From a checkpoint of a small mixture-of-experts model trained on Wikipedia.
Training: a variant of Muon for the experts, 545M tokens, 4732 steps.
Below are experts of layer 3 (counted from 0) of a mixture-of-experts language model. Rows are named router (the router's row for the expert), up (a neuron's input weights, with its number), down (a neuron's output weights, with its number) and show model dimensions 96-191. Each number is 128 + 24 x the weight over its row's rms, rounded and kept within 0 to 255. Numbers have three digits each.
Before each expert's rows: "comes before" lists some tokens at least twice as common just after its tokens as in all text; "gets" lists some tokens that make up at least twice as much of what it gets as of all text. This comes from a sample of Wikipedia text that the model never trained on. Tokens count by the router's weight.

# expert 34
comes before: "1", "2", " ", "3", "4", "5"
gets: " ", " November", " June", " September", " October", " January"
router:132164099119153162105147152116139158107107123125147113169113136168105152107116136106131133149102135114137137135147169097106091097094122158085117104089130095108088122129119155175123108130114122139091149113145126095152133179173124136115111134127072155150157155119100084115101130135109136147
up0:156158109175122094116128121136151162181093104113121166116091112125119118154111142168101154142111178109149115108121121116120147113090145127113096168122118137181106177141123104124139160110150115085150126132144086133152077118187101125098127135094114137172109112164141113137123108128139150123
down0:150116133153147147151181135129130146113112122110119095132130128159126141154106128098152097117135128113102154088093092147092114067146144121129130130102167129138108089086132160167140119142091127118099111138160119121150104133132117170061099107109119147162124149107126159107116090145119059150
up1:143121115135145134169102098125158115109138135134101129141162097158149130127144126134093160174144102113133147124179155119121153143084123111138136128152118145114123123138125165094141131132109140143114115141119136125132122101105127122128143086149162099144131099161109128079106121076091117121
down1:086108109154125173118124108160171150167155152153146107110096144157149157124136135131138097170120143149089148078130109086125142121112114166155074111103105099104113120131121126162143111120156149142152115100145140144132164161119129147152130121137119126149121148135133106183090153142190101150
up2:122150129131082165147108088094140086092102138118147137125116084112119139139114151140106160158167166127090118136156123090151100171112130174131150157124140118122126130114074116134144158152079140138123137176130102118119102157126167105132115107126125158130106118134131103101154148111112150110
down2:124108139157098104140188107141098132140082104115127117141154129120135131096127123104144088129092141106111102125116099143131147127145056118140129106118195194111098159104145170100143165105166204101144101115134125153150142082119117134115102158162096137096134164121127150113114125112154125099
up3:174135143129150105135153137115127150125163133146111137125099161124074111103140103116127153151071138129145130117117093106171165109151100123127129131138158149113146118134153119153130132117147148135176090111161101149118137125101142114114101120142142119082133168127157117146104125143166123112
down3:109164144090160126107101115109133121139114146130134157145118118142129113180112121151178126101146152131128123168142123158141078126119097161103121094052144104140107134127124136098119101169164121143163142175132085113123133109159177099131136104157140146085154107127087174133117149124095103116
up4:144101124144138129114129079150159089150119124138163128160139126098135085163137153123151113152098145182154107124141133133150138112141141156123155169097094145127135149144144149153113106140146152120104144110099121082151125125121111135149143117142157112097131096117152083162155130174110087138
down4:126134149150130135120081090118098123136142149120131120106140131138119136194139139124117162097128191100068110129120135147132134113117152088058136119147107147111107091125120123121151143128120106109152115096158148105140117163102139117104117141145122132139155098110093146159131119133110151102
up5:110153116119129075146137119134128161109113099142150111158115144129119087147114146117119119106086131095122102159128135134098109062154145114104139123146144132130154165133117208107129153131145170156085130180160148132087144124069142138145159116134138072133127139129108106149132156137141108139
down5:103140147115125127110184148125132137191131133160101145115100145086142137084168125140142131109134091112117125111144150152155139141148135100094102116140087135104105112098103072152155137114137166107108148173118127090112154141130093159132155156120170122161109190129095169152120191110115131138
up6:135155148169159115112114172127109111114097157159116133175152146152114102145108108099150108143120150114164133080114147140167148110146136130121140118141092100135165117120087094091145138149154131140142103125133144141130117203131146136127127172145111166122099121135135120115127127154120160114
down6:095142108121099106117120106107127127092139110091096116124154127101088127105149103176107141109164120075113142132134129141134114147119155085115126153143133116174092115102099078173143159122085130076116157100153127113129142064133114139100206157155142134180068115126130117103112099112122147131
up7:113125103146144132126142145102110129153108127143189182167091137146133138134165142130115089161190118100096125124162118111133121094099145122141138146145156133169148123109129134128149145129136099078140151141112131112080158075128124132127102142138138131160094116153100125120100128129118194096
down7:121174135121109112141106127110149144104074095120141150133159136155110134087111163149125105165086178116079119162135172107127133111085084142083130143155137109130112136130116137137130136093159150166175093122138121166084121098127110140085152108073144156144137154123146163151134129126134079160
up8:105145122114127112146108143135127163134133151127126096133133165143124092145094133102120134128127102166105144096116115051150114129086132069122105146137149159093141122082137082150122113154141091125132136154104138153142140144125157118089136112123105110120134165094140147126133155121100082082
down8:102128132134106116102106107130135144147159154129169147160101134101146144118146177150113134133127120102098165124117170122094141144168131161114121093122147134139165148138102134122109122136102157145116129150146148165120109118149083096147148103106128122139079087094153123122116155151114094142
up9:119156140165131098131125109122118078096133154123142125142115154155160134151125156187126195149160135113089140120126113117101107129090138152104122139126139132105149124068114103110140122122142097157084135125145109128134170127141126108112146147150129148149123114130147165111123129142107177129
down9:140136135103099113131144109167125154103115119138124117128104145168155137090123156133106137077118104133119117097165138131146145112154129109175123138140089126111083103133141182054141125100088126105131116113126140111129086161169117159126180124145160118145161145111112174067124116092143135115

# expert 36
comes before: " of", ",", "ed", " and", "y", "ing"
gets: "ist", "est", "ot", "age", "ion", "op"
router:143115131098139121109128132115111134183134083156139107142139157179131117116113099123087084167113138104146172145119166132157122129147153115086136127116126220150149131119169110128136112193148172100131105118108115115157159147150147170136127124132085121107108126113128126139130126083121148111
up4:113128126134148135079162104097109074108133129115119175119099129167113112136092124104156122103142141151129110157126124089130151094126159101072145113120117078133122146130176123163110105140096155105059105136081110126156139108146117085118097100115097108127145155156103117181140115129148136133
down4:088109120157148171113116155157189141159115171120114108113130131111151103140156105147112120135118087086130160155110144162117138137103176107112154149151131164128094132159151079122122133148137114151128098143127153141144103158213111162093134164152138123125118128150102129075143146100117089140
up5:164156126156122127114151117108138165093114122144106138079099080124154128158103096112131138124146116128173121174103122159126178119162147153169130111112128154131146115112125115177123148126154102140082074144084162123129132150139110122105131142126120152163129188106130130147146155077122135118
down5:131149147163161115102172148110120099135124090105085086114121128117113139150116148159138106084151126112155172138128172136107150095125138126092167141115126160095108124112149134143155136149126145111135132062120120097103115129136096169097180079120091134128154089123110100079131084119113149118
up6:106167152109120134140123171161121146129102094116124099146133162165160143131115127160102107186122095142127179098160137146146142113140115115128173155144075115097124080133144141105114168118086084115112104143097117124100166162103141124139111105149148110127110157105102147106134142130134120171
down6:119109175152097132117152165140157130119126125116111149132149112123109136124124118148089130135115112188147138160094097114112128142116146130140151142101163096136145172158080147115161143119120086146138157094139173189142128160080122148114119088125117114087148119140150174130105114134138164090
up7:139116159098147123142152121114092137133149115121120110157113168122128110105095127107136103123129104127138121126097184106144150138137170126131074148188124110127128111136111123168104150175130153111145137152145132144112136120127105156141140187131119162144136069121124152159104054106086192104
down7:141078089138094135185154124115121110122104106131090127091122141120109126173136174121123152145144125133133125117109127126120142149126134156118092136103180123178138138139159112151154113119168163141137161093165108109121125125096101145106082148077072130156152125164132106117148107129112123156
up8:102087105116131123157128100158149132154080116098129134145164114105135155116063123125105108119108141136139140110154140127115142116118120112086139134146118150117183170126124102106135112148105111138127124151097132162134144117164126134109102149118111113140097096148104144155161164149103127102
down8:219125108112126152121089161136118141141135142128156143131114094126092135156160105153150136135140167134128160102136132113100098131120108097151150148109094120149103114122159135111189123106104120151145111137113144119121102127116110138178098148157080140110084136130113117168126118135110155137
up9:148094141136111099113132119126143150158133102135142083120104117151140120122112172157114121100104154102091151127163156095115140150125105181123131124091145142094134138128142136119148077095134140118079133089110137107102141116114116130121096113165154115102146124154129150150127062100115144125
down9:106115117108107132099169127078159113120158146112168098116147135108172133095107110093112127149117174140139096141135140133078135136125109154167155107131116116157100176129101129135154146161068092137105116151148112149111136086129169119108116115132127125198110138155159085119107130123144155140
up10:146089108105142119129089112151119100106131112103122161118144105193115132089110134159135086131163116162135132112108117080096127127093141141152121153135146158080170109076134186101131179125120103092147151116112156109123142128137107134163138178117152107100101136100117168146142169148133141095
down10:126101110130111120079109135095108118165109134151125142139119076147104159100090162121178132164115141128119105110126160125140129128151096139171123151141139106129115154133110161155136118130094115123101095128134126109135145179139144144089207176102123116116128091107148095098134105148161129121
up11:133084105099139126145105110139156105128053089150134127148119128149136156106144112153125112137148141123155142147128174118128130140112154145147149108077140149134123098117125171059127169113115115103122118142172154114138139142100095112105151115101083129127134105130100148145150113122143158132
down11:168119133113150104126131133087133118119084133137143120139100104119127154107120101157134179099118091167117154078154119097111127101145108126108144051108124111149107129107127153163108159140155150152150135141131148092133135137115159106131121129124134152099112156111103187173103165134111110099
up12:112167155139156108138110134140123127129148148077111076103147156138151122159095151157136070144124125154122140130167135115168075126162135096115152149128149179115082143137106123100116145157150140136142144106123101086133143150122140149143136125119127143109172178121165118123131124137144150174
down12:181112096114144132141120119096115150142123168106096166105145159118094141162154129104140141147147166132079090160107106142124153145131156108107101143135135122138135097116136112150143090129125159151100147127167102124116118139157100146090130129125153173136160106136128125124141149141119158161
up13:136130135125152161134104134142090132147126100116103102119126107138136141129119144147125116149114152127162121137112130098114124147153123136106133143117137174181104135142104083134155134133086072118078108106129121082098114093133117175115120120076110162117145165163101159146156141128131140142
down13:131152147122115100148166075157127108153158118103128111157181158159109107158115101116119104169090175109131112096125068112130175110131141065112119191148134123127143096146161132150119140123172103133130149106103104136149133115152135108136134113126140116138127116129131128147163115113146137141

# expert 157
comes before: ",", " |", " (", "s", ")", ";"
gets: "\"", "le", "way", "ton", "day", "igh"
router:121139150125123158114099156126159142138127118152113122176154131139119157141111096165126109110140171160120128153118102107163081134106166106128118159115128091111174166126142140138129087143128105120115118127095167118128090118132163145099084130172110133145148165158134101137143118124113158084
up0:141141129126114160139105135101121139108122097182096102143133114149150138107076115142120111151167132124113130140151112137139174097120150156127120148125151116122131086101101121140144094154155120102112157107162153095120178105092136131154108113136111117130156094151122167106115145136088115142
down0:113143099137117116105085162152149103123152129101139121138134096154129121157112130147101111112145069084102113092182146102114127138129142128068167116121125113149104102137184098085114133152119135132100153132141130071152117105135115135125150119154139120149162111176126148158094116092100132121
up1:117139091129146093123172136115118125127161130152123107140149153106144141112138105109117092135128094096083114133084120142161117134166129111144123082112121130169162124124133141134126111128098130126167106107111107132188180104122147172148101150068124140123082172143154120161135151113135126124
down1:117171140159100104144100102095042154114116117113141103101136114118135122125111159127103137129151106134170160103158159121115143135114128137116139105137109103087142131106092110145141146122127140167111060110135110122104118109136115110129169096117121144123123121122069098159128112135132147106
up2:117097123129127132130113147094120114065128126107118122137133103114152097117120099130106106113142072159131118155181122142128116132129109129173142142124135123153124107135109103104101141128126131104128075129105112154161121100105112127136101168120134121073195120124131102138128081120117089069
down2:108156093109140156124147114122121155097106154165148192110137128159140110127149154172128060138116124129087102118137119137118164142120133152096109108140169136059107119122125142139097104141119106115119113161099116113131133143156129133128148166134153138128118134109137174132152153116105090171
up3:155131103101139133115109100136125133126139087109100144107160132144146120164115147106108130115081139135074076144107056147115137121083139117101127132109117137129142080132173119125141145157163109110107101136110163111136118128139121117159094085143136109103118131124150132186144123139137129130
down3:126123131123106124081167120132112152123117111140113102132129116139143138150115103095164116139118117098140153089113110152122180121175118076159154152117168163164133125138140151118092120136146113078130128128095139109106140148126111120119101138117082129141185145130095140116120111140142123134
up4:101107155179143147123143131102154106130105134143125128097150116124140125130124135119128124106109120118104106125114094062155114147144090127110132096092142120091120098128132140112138099127122173149135140108146100140131148152158130168144124095144081148097149139098122116103142139079091132108
down4:132129157118109137115122140083141131141142123129091124125105144154113140119096154140124124127107118197133175154125209134173104105094131132125096116112149140134140115173117125159122151119128133137129114123142096082115128097119144116090155109112089109157121136155118121139137136116138106162
up5:076161102130143139130128113121125100109088138093115087130135148143156152107159124161150097142115133119091112113093129091131113115102105145102150141099148140128173147150086164161128128134109097108107137096119139123139128141142139127118129096140133126172135113127148110084149164113116124114
down5:113097130149112089132128129144161108122149148125121106148154157143097091106099144139128145141114110139094149129131165125136176153118172135112181113122150122156110124136120102118163127141156137118154131190153128157117135137105111071151112118110161146114111132136134092162125096151152125122
up6:099140127132142151136103122149154109137110128133147134138123185143099150073126102091090134148100118134099112162084153124151131118090152154139108126125142125117178144129137141120086114108126148141134143137114139120152115148118156094131141137120104148154140125151180145152139100113139114129
down6:134161117102126102169140141126161130074150165126106094093105122128146118169148180168112127154153135139159099137157175139107149158167134126146144163134108084115086120121136136116160169155095159142138130165082082153172126096113131178134110151123129131133138148180150132119142154129114117138
up7:093163135137111129107093165141168106142165112133155147109127170132107070090090114089121163139117115114128137073104161136148119144100134120157175125166101159139140130089106074120097141154128130129141187137108165097125093120129118126105153128099124136122135102147158143115138115123160113126
down7:100107138134120071113116104091133134173149170129140117106104133167116114152169088163126144100138126147154090110182144125148137131125152103122123189148093136152080121083137137103135091176155118115111160164127095132139127119108137103121142178077129171174134134142119072129129122070123085163
up8:139170099139142136156163147106084092080106134129108150158117158123142129112159158125130125164123145100139130186112066090096111140122193143145150200108134156099104102107120163097134128129174154103112129162127148122125119147121156136100132124099144138162072134106147129112111098149159143121
down8:108135146143155167131096067141100171124088069127132122109082155175144100103123118135091121125103098101128143090094143142143117121166103130136162121174176102133139154126138112147107124168125131130165108123101129099133107143171131178125124144136108127112109105127146128107165109137116111118
up9:122118144115126131142122152178139119149152114181116106154092104097122109120099121100108093166103134155117118122124109119147142144114120108157160149092156053135110128144112118159152130134135161140142083127120179086156104133152110164143090142149112159146148147103170128082108146130097119154
down9:116099137093130135136105123102149096059110112137147144139131085165104187131152126115137118116133124134120138140134171140116147154148130134117125152124128149152143104116131144168115108130147173138114111116118130131109115102118098144112132133150134119134107141130089164100115109134114136121

# expert 93
comes before: "9", "8", "7", "6", "5", "4"
gets: "9", "8", "0", "7", "6", "5"
router:115153097142128136116110107112105176132116148132170127103131091133103122129129167124130119100073117163086128113130181130185145121137131154164098130138157117141119113122139170180141175127151084099096135165159106081117134099144123114135145123126151141129154154082150105160157112143122105135
up3:072129139148130120125136146160163123145135157094090123134088144114129089130116146139159130149123099167121136122141109130165136122137100162134120104114140080144131157147081129128130115125132095161123143095160187162097158121159077119154134109142143079114132110105082097079143090177126119120
down3:121126134166118141109122099124111078102134150126148117147114129123111101150114128138132140154116054130122130149126110122120120149087161111104126132113155135127143080100124135134121140131108132190158168124160151183106110109173134123129128158076126118122154104146129131126116111129143141094
up4:072115166115161160133132082152130146170139080115171109122159138117118100090121093108101166139137169159115160170153124126156144142147093155095118093101136074115117155090102114144133111131118135133117129147146155083126173116151160123113128115179152168130122135092147119132110135113152093146
down4:127121119150168182142098163184146126127137180131138108106152163117114121106113150141072114086155219095104118131121086137113124118128176110107093172134095139110115134158158132158146102159110126125153158164162110093083116097112100141153120140109133147124116091113090150163121176103102121135
up5:139144166150137142096144121126164169166102150138106135107107085122171128095139149126138130164116142075084114112109114159131155123135155079134121096109140167122101152099077140120170127140131137095147113138113133145139132141114157146108121171109090150132148159127125099132115134111157112135
down5:141120143136129152163126142109132109112156117108161146109149130143133117143117135118151133091141131127156160164151123109134081053106087141117105098132126141148118098139138162123109124154079136138116126123169150134066166111104124121148132141139112128148146156160089114126143104086143116138
up6:135155109123145128160072134174110112146129134094185071123143144147082134138130070158097118144145183116108093104115123117115141142137142137152140129142169151154132118148116110112111073113120128134139114155085156146075134128098120118085149155169166148122114146136095126124107148118090110161
down6:124135167143104098107123118101091114131116139157103135105111156149141151131097192109151159109115150135104134159070117093144162131072132169171109131115138144127134156109134141134138128109113122131093147122151127160113120122149147103103080123070100160136144140131104128139114163150176113157
up7:136130108137153128175181148129110140137124130061135133143104146087128099139130128139126130108111119146121123126126113137138134111112121081139101151143141133128136147124113159189146121081137097089117110153086126111103151149135155095144141155131124081077101145113147121118108129116119127140
down7:115103127088143085077065182168112166177086169143141122101122157126134089128129095138111129071135114114135110147122108167128154134100115135105131107152087152117113145129120098152135131175142149081111097109096090117127145135096103153114122119139125140142157150142112175141154071144126125168
up8:108140101147172126100109117128126128111116070178146138137136146147126114120105132121177125153108145099091068105124117084074146157116130105124123130159146126143133148124132154125114140104112141164126123152153141125099122106156131126184105124135134093094046129148135127143152154143132158142
down8:175151141185121125126172174126153161205099105114127123100157163131130134119159120117118157136128078118151121103148141166108103106145169097128080115117101133119127087153125145168122109118155126110147128137141136083103153129146118140113154171101150142146129157129126126120134114141091132097
up9:124126184134113176118150130109094109119126125086128138161135148153162102116136131100138117160147125157124156124094092144111147127126126116121180128150071117151079123136112134149114144130122090088099139115187126143071085127106120094121129127208152125130116120152124097124128106133116147123
down9:165177120113155129111112141117083143151130157169150146140086128114113121136122168132132180090130130093093110155117131174192111123135130085110137137135101150090104131135148143104157117121146133150117148138099083109162092117106118139136142131120107186082135176127099127163143164151130128112
up10:170113107143118070146157099114140081147126140130145129101112129142099110127100131164134133108136123112155132112095135077083121088148135111106131066135125124155166085101128153156108070119143093160093128136092116154131114108111155099165156104120107121134175165130117131121129119123105115180
down10:135139131155132116119070116143118151094177132113172121125112091141149153157090116110105103168104147135109110121091121164119116128129161143122147146157087143135130142129149155161129161106122139102141167139098106123107143111115106114113132151159137144123133087121124095156124118150143160130
up11:141119099128181143148141139151122125114096145128127111091143116127136125154158154081109147132113111102104142121174163137083130087130120130076116090098124090137087116106117135143133123149158150159069111085139129123189172127083095142160088081104116111147123132097136132130108133116149136137
down11:113127082118129111079162121104112131125158123127102140153147080116134115095126110108116136124145141109142154141122144137110127126183123157125115123130088129100087090125100151119108118094149160153150138140144127109135092151165122134147141119179110132151107154158134198119115181092110119091
up12:120118113127070149148132136181174125139113121106107154094144089132126100081171123125115147150097135142158074132110122147130106110133170122157126103155141078104160123108159106120178133121099147152133168113127121137161102126111129135116122092102130136149176150129108093100137117157092143164
down12:146150152106180126096097127071156106106112110170139184099142082130178165149099132106118083129105128070148166085092132126151139148147132139134166126118122115107149127133108151107141115071135153109095143115194124112085123143129122128136158160140107118147103127121107174129111106121089130100

# expert 113
comes before: " of", ",", ".", " and", " in", " to"
gets: "or", "ers", "er", "ors", "ation", "ion"
router:190139153113148119089135124177125127173102173123109130112073117098099109124097152099124098132118107114098146138085111116129141138132110097120136129071127148122115087087138137150131104157138156137120102134101092140120130192174108141145136157166126134140148098179132154075106125142135130130
up4:190107044136112153092145148158148109132145144171102168145139125091116148129101118139147127158141113120138159133137132106086155126134133141119143140088137148126123147141130093134122155118142146128104123157142101108070138157112123104133145114142136151091139135114103164156102134138091117152
down4:122141133116156136153136164126159154150111157169165117092155132156147135155152092113147144140111096144152169097084131159131158096106131114077092126096107162116127096145132113166097125135110148144151128112126117102113119144134136165101104084134105150151118119150136148093114140134145125119
up5:130136122129127138149126170100145121130119143127085089131104095081144141131142094104126131129111093166132118146126125128148179178143165161104137129104138132107108150095122137168130122164127158096108143082117110128107123104173115141161129111125159130136159141148116159100151153107122145105
down5:121137141120104093120085143114181151104152148108118137124124119089176128129128075132090130114110154115136129108140117176126120123084130141123179114140163087139136116115076128126173106094122136117105163119097068141092145091134081124135182131146149106132124075102171104105144147136119141121
up6:143156162135128098138131132150130114120133128098185159137144142153122147147076138139168145112124166106111115106096125093137167136153080118100147140121112080125098170141126151149152160131109131161090079177098135114143132141162111129159093120117137089115143124169126123102144142071156128123
down6:131113167137163169137127094132130090147117122146101124144123155159141125177151171140113106159124125138141140136139137140145153098107180109116094105154122102106131125147121119127109129174127130097171111140131133104147121120096160153119138122087140132140125112169161117094081123107146129142
up7:146116116130088148097171116105109115106147132118152116112140090176074135164139121139158124159089105126088141126128107130121159145139142144156123157157113162117098125166103148100158124100146147127134119140155130118164148147118138168165159089088153114159153139164141180094160159154099162174
down7:124146125082143113123159110110149152133115105143116130122115099114162125138140119102144122157128140166146133133124084101160109129130111131167162141107168151128136102100096153170087149126122139143122151161142180123183101130088116126128109175142087165134119160104136161123137088091061120102
up8:160164128148111077134105104095142123142126131100151081118163122106115138168114107124170148109128107166133155090141111121136179138108129126131119099104158115120119121167143111149118111125129162139109161113116112137105127141159107140141087124132161133137101150143144139147107141105125090123
down8:112096112115166170102145112175165156131122129144117150112111139156182164112163121134113106092150120086132107166159152151126107156093098151114123146106122158100094116134166105142137115184100114140097149143146144111146134108112127123133128095152108140154176140101158124141162111129195131132
up9:104116131163119120151109132141120110132133105145104155120118102105127129131144130101069102139126146142135120165131119130128165102119135161139135136087127104074140126140166143104146118149108083067142131129110149105122160076102140103175144154140109090140096083084152083080116113139127174118
down9:135119129130150119118074106148134129138129131099118133166129105107101131102095152158150132126117116117142139062146125154104096127129122080131165140173162142129161102111073118127139106130131119136148153092145098090116107108105084119112125141133151136168111161126129154129096155113136137122
up10:141133147119117158153174138152104099118093140120118164125097135149111118148132161141138144119144122129111143122091101153130124108112120130107142129104085136100140128118124179110164107112090121153187157095160175074133144093135118150154118133113143119107147096120160102130121098151121124139
down10:158105130138169163142109154138123124108171112158155132128089142115118121103131126116179140128147116117122092159153118111093171103118127118150133124167163116133133139154107110069166099123165133124169117123121069136145119163151106121102095128159112148112103155178144125139131130127053110136
up11:129107104150138137100190134166138122140156122127123142159148132159121119110122148142135137144084168083102142141088131137130125135091086146100115141126145067134150094120113114149186107118120095136163127161126088125108137145159163129174142164107090104134117119146127164161143100160149145082
down11:115135068142099114097113090141120123140150142121139135140072063081111108108125121195145132165156137096147119102097132124096129095107115119166091125114088135111103170139116145146122137144114165125132132079103148107098119160062123120140113130130143105114107123115127094106128091119140128102
up12:141091143113079159123099128116139124087125090102123135141128100164136140126095171151127141125129089139106111132124095098109123120133145127140154125132107163133112139123120165149135126143125144085099136123123145135141155158183060141113115111116086136113167116134141147076150128081096136125
down12:122114098121174143126124094129093148155120154170118147151121136138136141153123131055114180097129137142144153107139151133123139176128152110149134113131118139167135152168122124148153116115181146144111134073088172123150109138150112146133109155127144126127136123123140114135141098145140102137
up13:128128133188175122110104110133146105106127095155116122126132170154094119087126155100111083135147139113148148125124125111165126143104093176119154127125130106126124130148155116105129120156163145125152139158143154155149168119134129119107156112121105136132105101149112086131115172133096170124
down13:158140140109124121144143112101139122134117089100106139132093084166123104111117128167144090084116177150149143155128167141169114116156168112130087089116124110125098112106103139155148168162120157118122104154138131115104108128148083135143156131156133129172114120105166133138172098072149103141

# expert 188
comes before: " ", "\n", "-", " N", " M", " K"
gets: ",", " |", " and", " (", ";", " ="
router:066132134145135131143138105120119172135091129167110168131151095118136123120109163152131138143109096116149120116076174134172136110138157146128123121115113091125141113104069087075133143101148140150102103141166147146142110114096107121122134133135153118114129068093113107158144101122110122112
up0:082115104119067155159107148133120141160101139127115120074124146131164124100137140157167131090152132129112112097170117107112140123140124140143126119111097125098099135130130153091163139145127123095110174123103128077059171152119123142125125130127124131125124110142130152100119120106138124146
down0:107135122150153164106108138084123152138110116154126141121176102120115099087186128102129151093130073144129101134107161086126143145098120133109111126118148125122155111111189104091166115158132146128149153108140158110133152129167119145086145121094112132087187127128150133118158114118131130112
up1:167120096105101142120140180065151118088108174131123146132106125147118106159131157102135122078179106155152134149171134097122119137140155151131119114125105153141113149153131100128126093152111161142129139158149113127147148040093115155148135144125119152142165123139125126121119069103114136127
down1:091106104121130140158096098147095131091147107131140183154143106113120127145124101104138164120146128106133159113131134161135150109138098139143170107128115090090100123129136136147095144137104163081106148126156173093085143101130136134088124157154079139139172137112123179112142116143157077095
up2:150152123142139129130158117131138105146119146170128135124108197164119136218079119146125122129105142125154098107119100109103117112128138146132147160133154162106173147170125120106144124128113101143114115135119106155166122196127140086125181104142153127123134134133141114128149165128144097087
down2:156163116112122127105123133144131129098146126097095093162084106145136157137142073123155133102129158174098192130109137109132125115154077144091142165164156136123131132153104177109115114143137155143114142131146134148110129103118119134086104155109163139081104103156101150087148120124089135100
up3:125110120138116135202118151162174131127141149109098132064108118091124147111158139108126136091127152153116131134123125153143131121114161133126121124124178119157159128133106160117101122156120153098137138054118137093157161133149117067138117153121144133123123124089100141107142111164174146141
down3:141122109086148163132127107072146148153140137123127152129090159148110137163127143094086157110108139094119150135129112139130107044157150155127125122138135113141109109103146154111150113137106072122128128139146135094082140103135111100110127139129138105109104102149132122169145169123097114152
up4:107161159131117157142156166088168179114157122137125109185112139149074111112132096074117145148117072143131136128125146116168084114120130097105113099134121131120147141142155175115114142123136130164128150140111144124129138080154104121151134134145151138164142161143144147116132140105131122150
down4:160138098143134107132139115171137097125136111090121158112143143155129109125145121129151119173043115154151123147089117117112145127125135133105099158074139109133174165121153142119108148132188115195102134125088134122138114145173085145110121142090125135156099104093139130101128139143149143110
up5:118182159119119117153153132128152119166130130075121131139141186139131100187109175086157144161094094148112145111121158121165153152119136144138136106124136121085136145086161132125129157157136123191124121139115086087153112133166160145122111106111117081129130122152112144151164129135131144119
down5:123105108133113124128164104130114134126154118156136148092156100170126101124109106130111105111162146102140149141155113139085152078070121122107158159131112155087118174175129161139144147136091123121098102133119128126093145141116108160190088132154129171146130129144148150086160099143125116089
up6:128088085153156109080116116147131117144164123146085088137164104140159097156134153136143096129162088127160106160131160108115124173064112154114124101145114127130133125137134146144125089115115123129166128153076118135127131097147119133162175143087130144139090127115130132120131114132126163110
down6:123129141065142162090094146110112121134125110168113171118122146128115121131132146114125108124140139127107117166131103130109126133100083091142158166102137134140135137103135108112133095088113096086144168140128134147130155124118157171142100117150097107120140172146141170135149177137129131157
up7:137137103138127134118107138090122112116147146093129137142111123124195158135040117139162139121140157094122124138157148165102134128134174164126119115103101143125114157150096075134117123121116154148140140130105149140148137094143122127109172150125157080105141123118160127105127083131085118095
down7:119084136117124130131139149145142162158134162153150120079076112129147116158133133163156165145106154079140104154115126142123126113141143112100105112094125140135131111098152180172123132123110135123130156163147093137089097089164091097128149150131141129142115114154115099121124108101173093121
up8:157122187113138129144165122151109098106100142087135147107138125154153155130125092150115117140161155118162134173108148162116169125148143124097110120175083131100107100168120107157134108115133092130144103135134112130127071122111123128081119152158150128113162119136132117171114166149138115143
down8:103102092135128133159131159107146152135143157131101135107147126127107105130151178178141136116144095125152103128128131166177170156173119144125158134103180117078107122158133156183121158138143135118106151097109149136115093151141142144138125178162151127103118125110123138108112125135162145127
up9:114140128101126139116073135167119106117107109088113132117123110165105145141111069162103136137134078171121099100104153157145147127159147082151114141164111131131149130150140158082105133102101090070127138113121150119124135082126175143136106110122130109137120094096108135094123155132120134117
down9:120145125103132081127185153132111094125122097111159084094108124137135160169104140150148122141116146093166167170114104137127087135163180146100121139095133159155120099105121153154168173133116144162139117107124141126127131140099118151127092117120168141125124074147126149128114092101103123107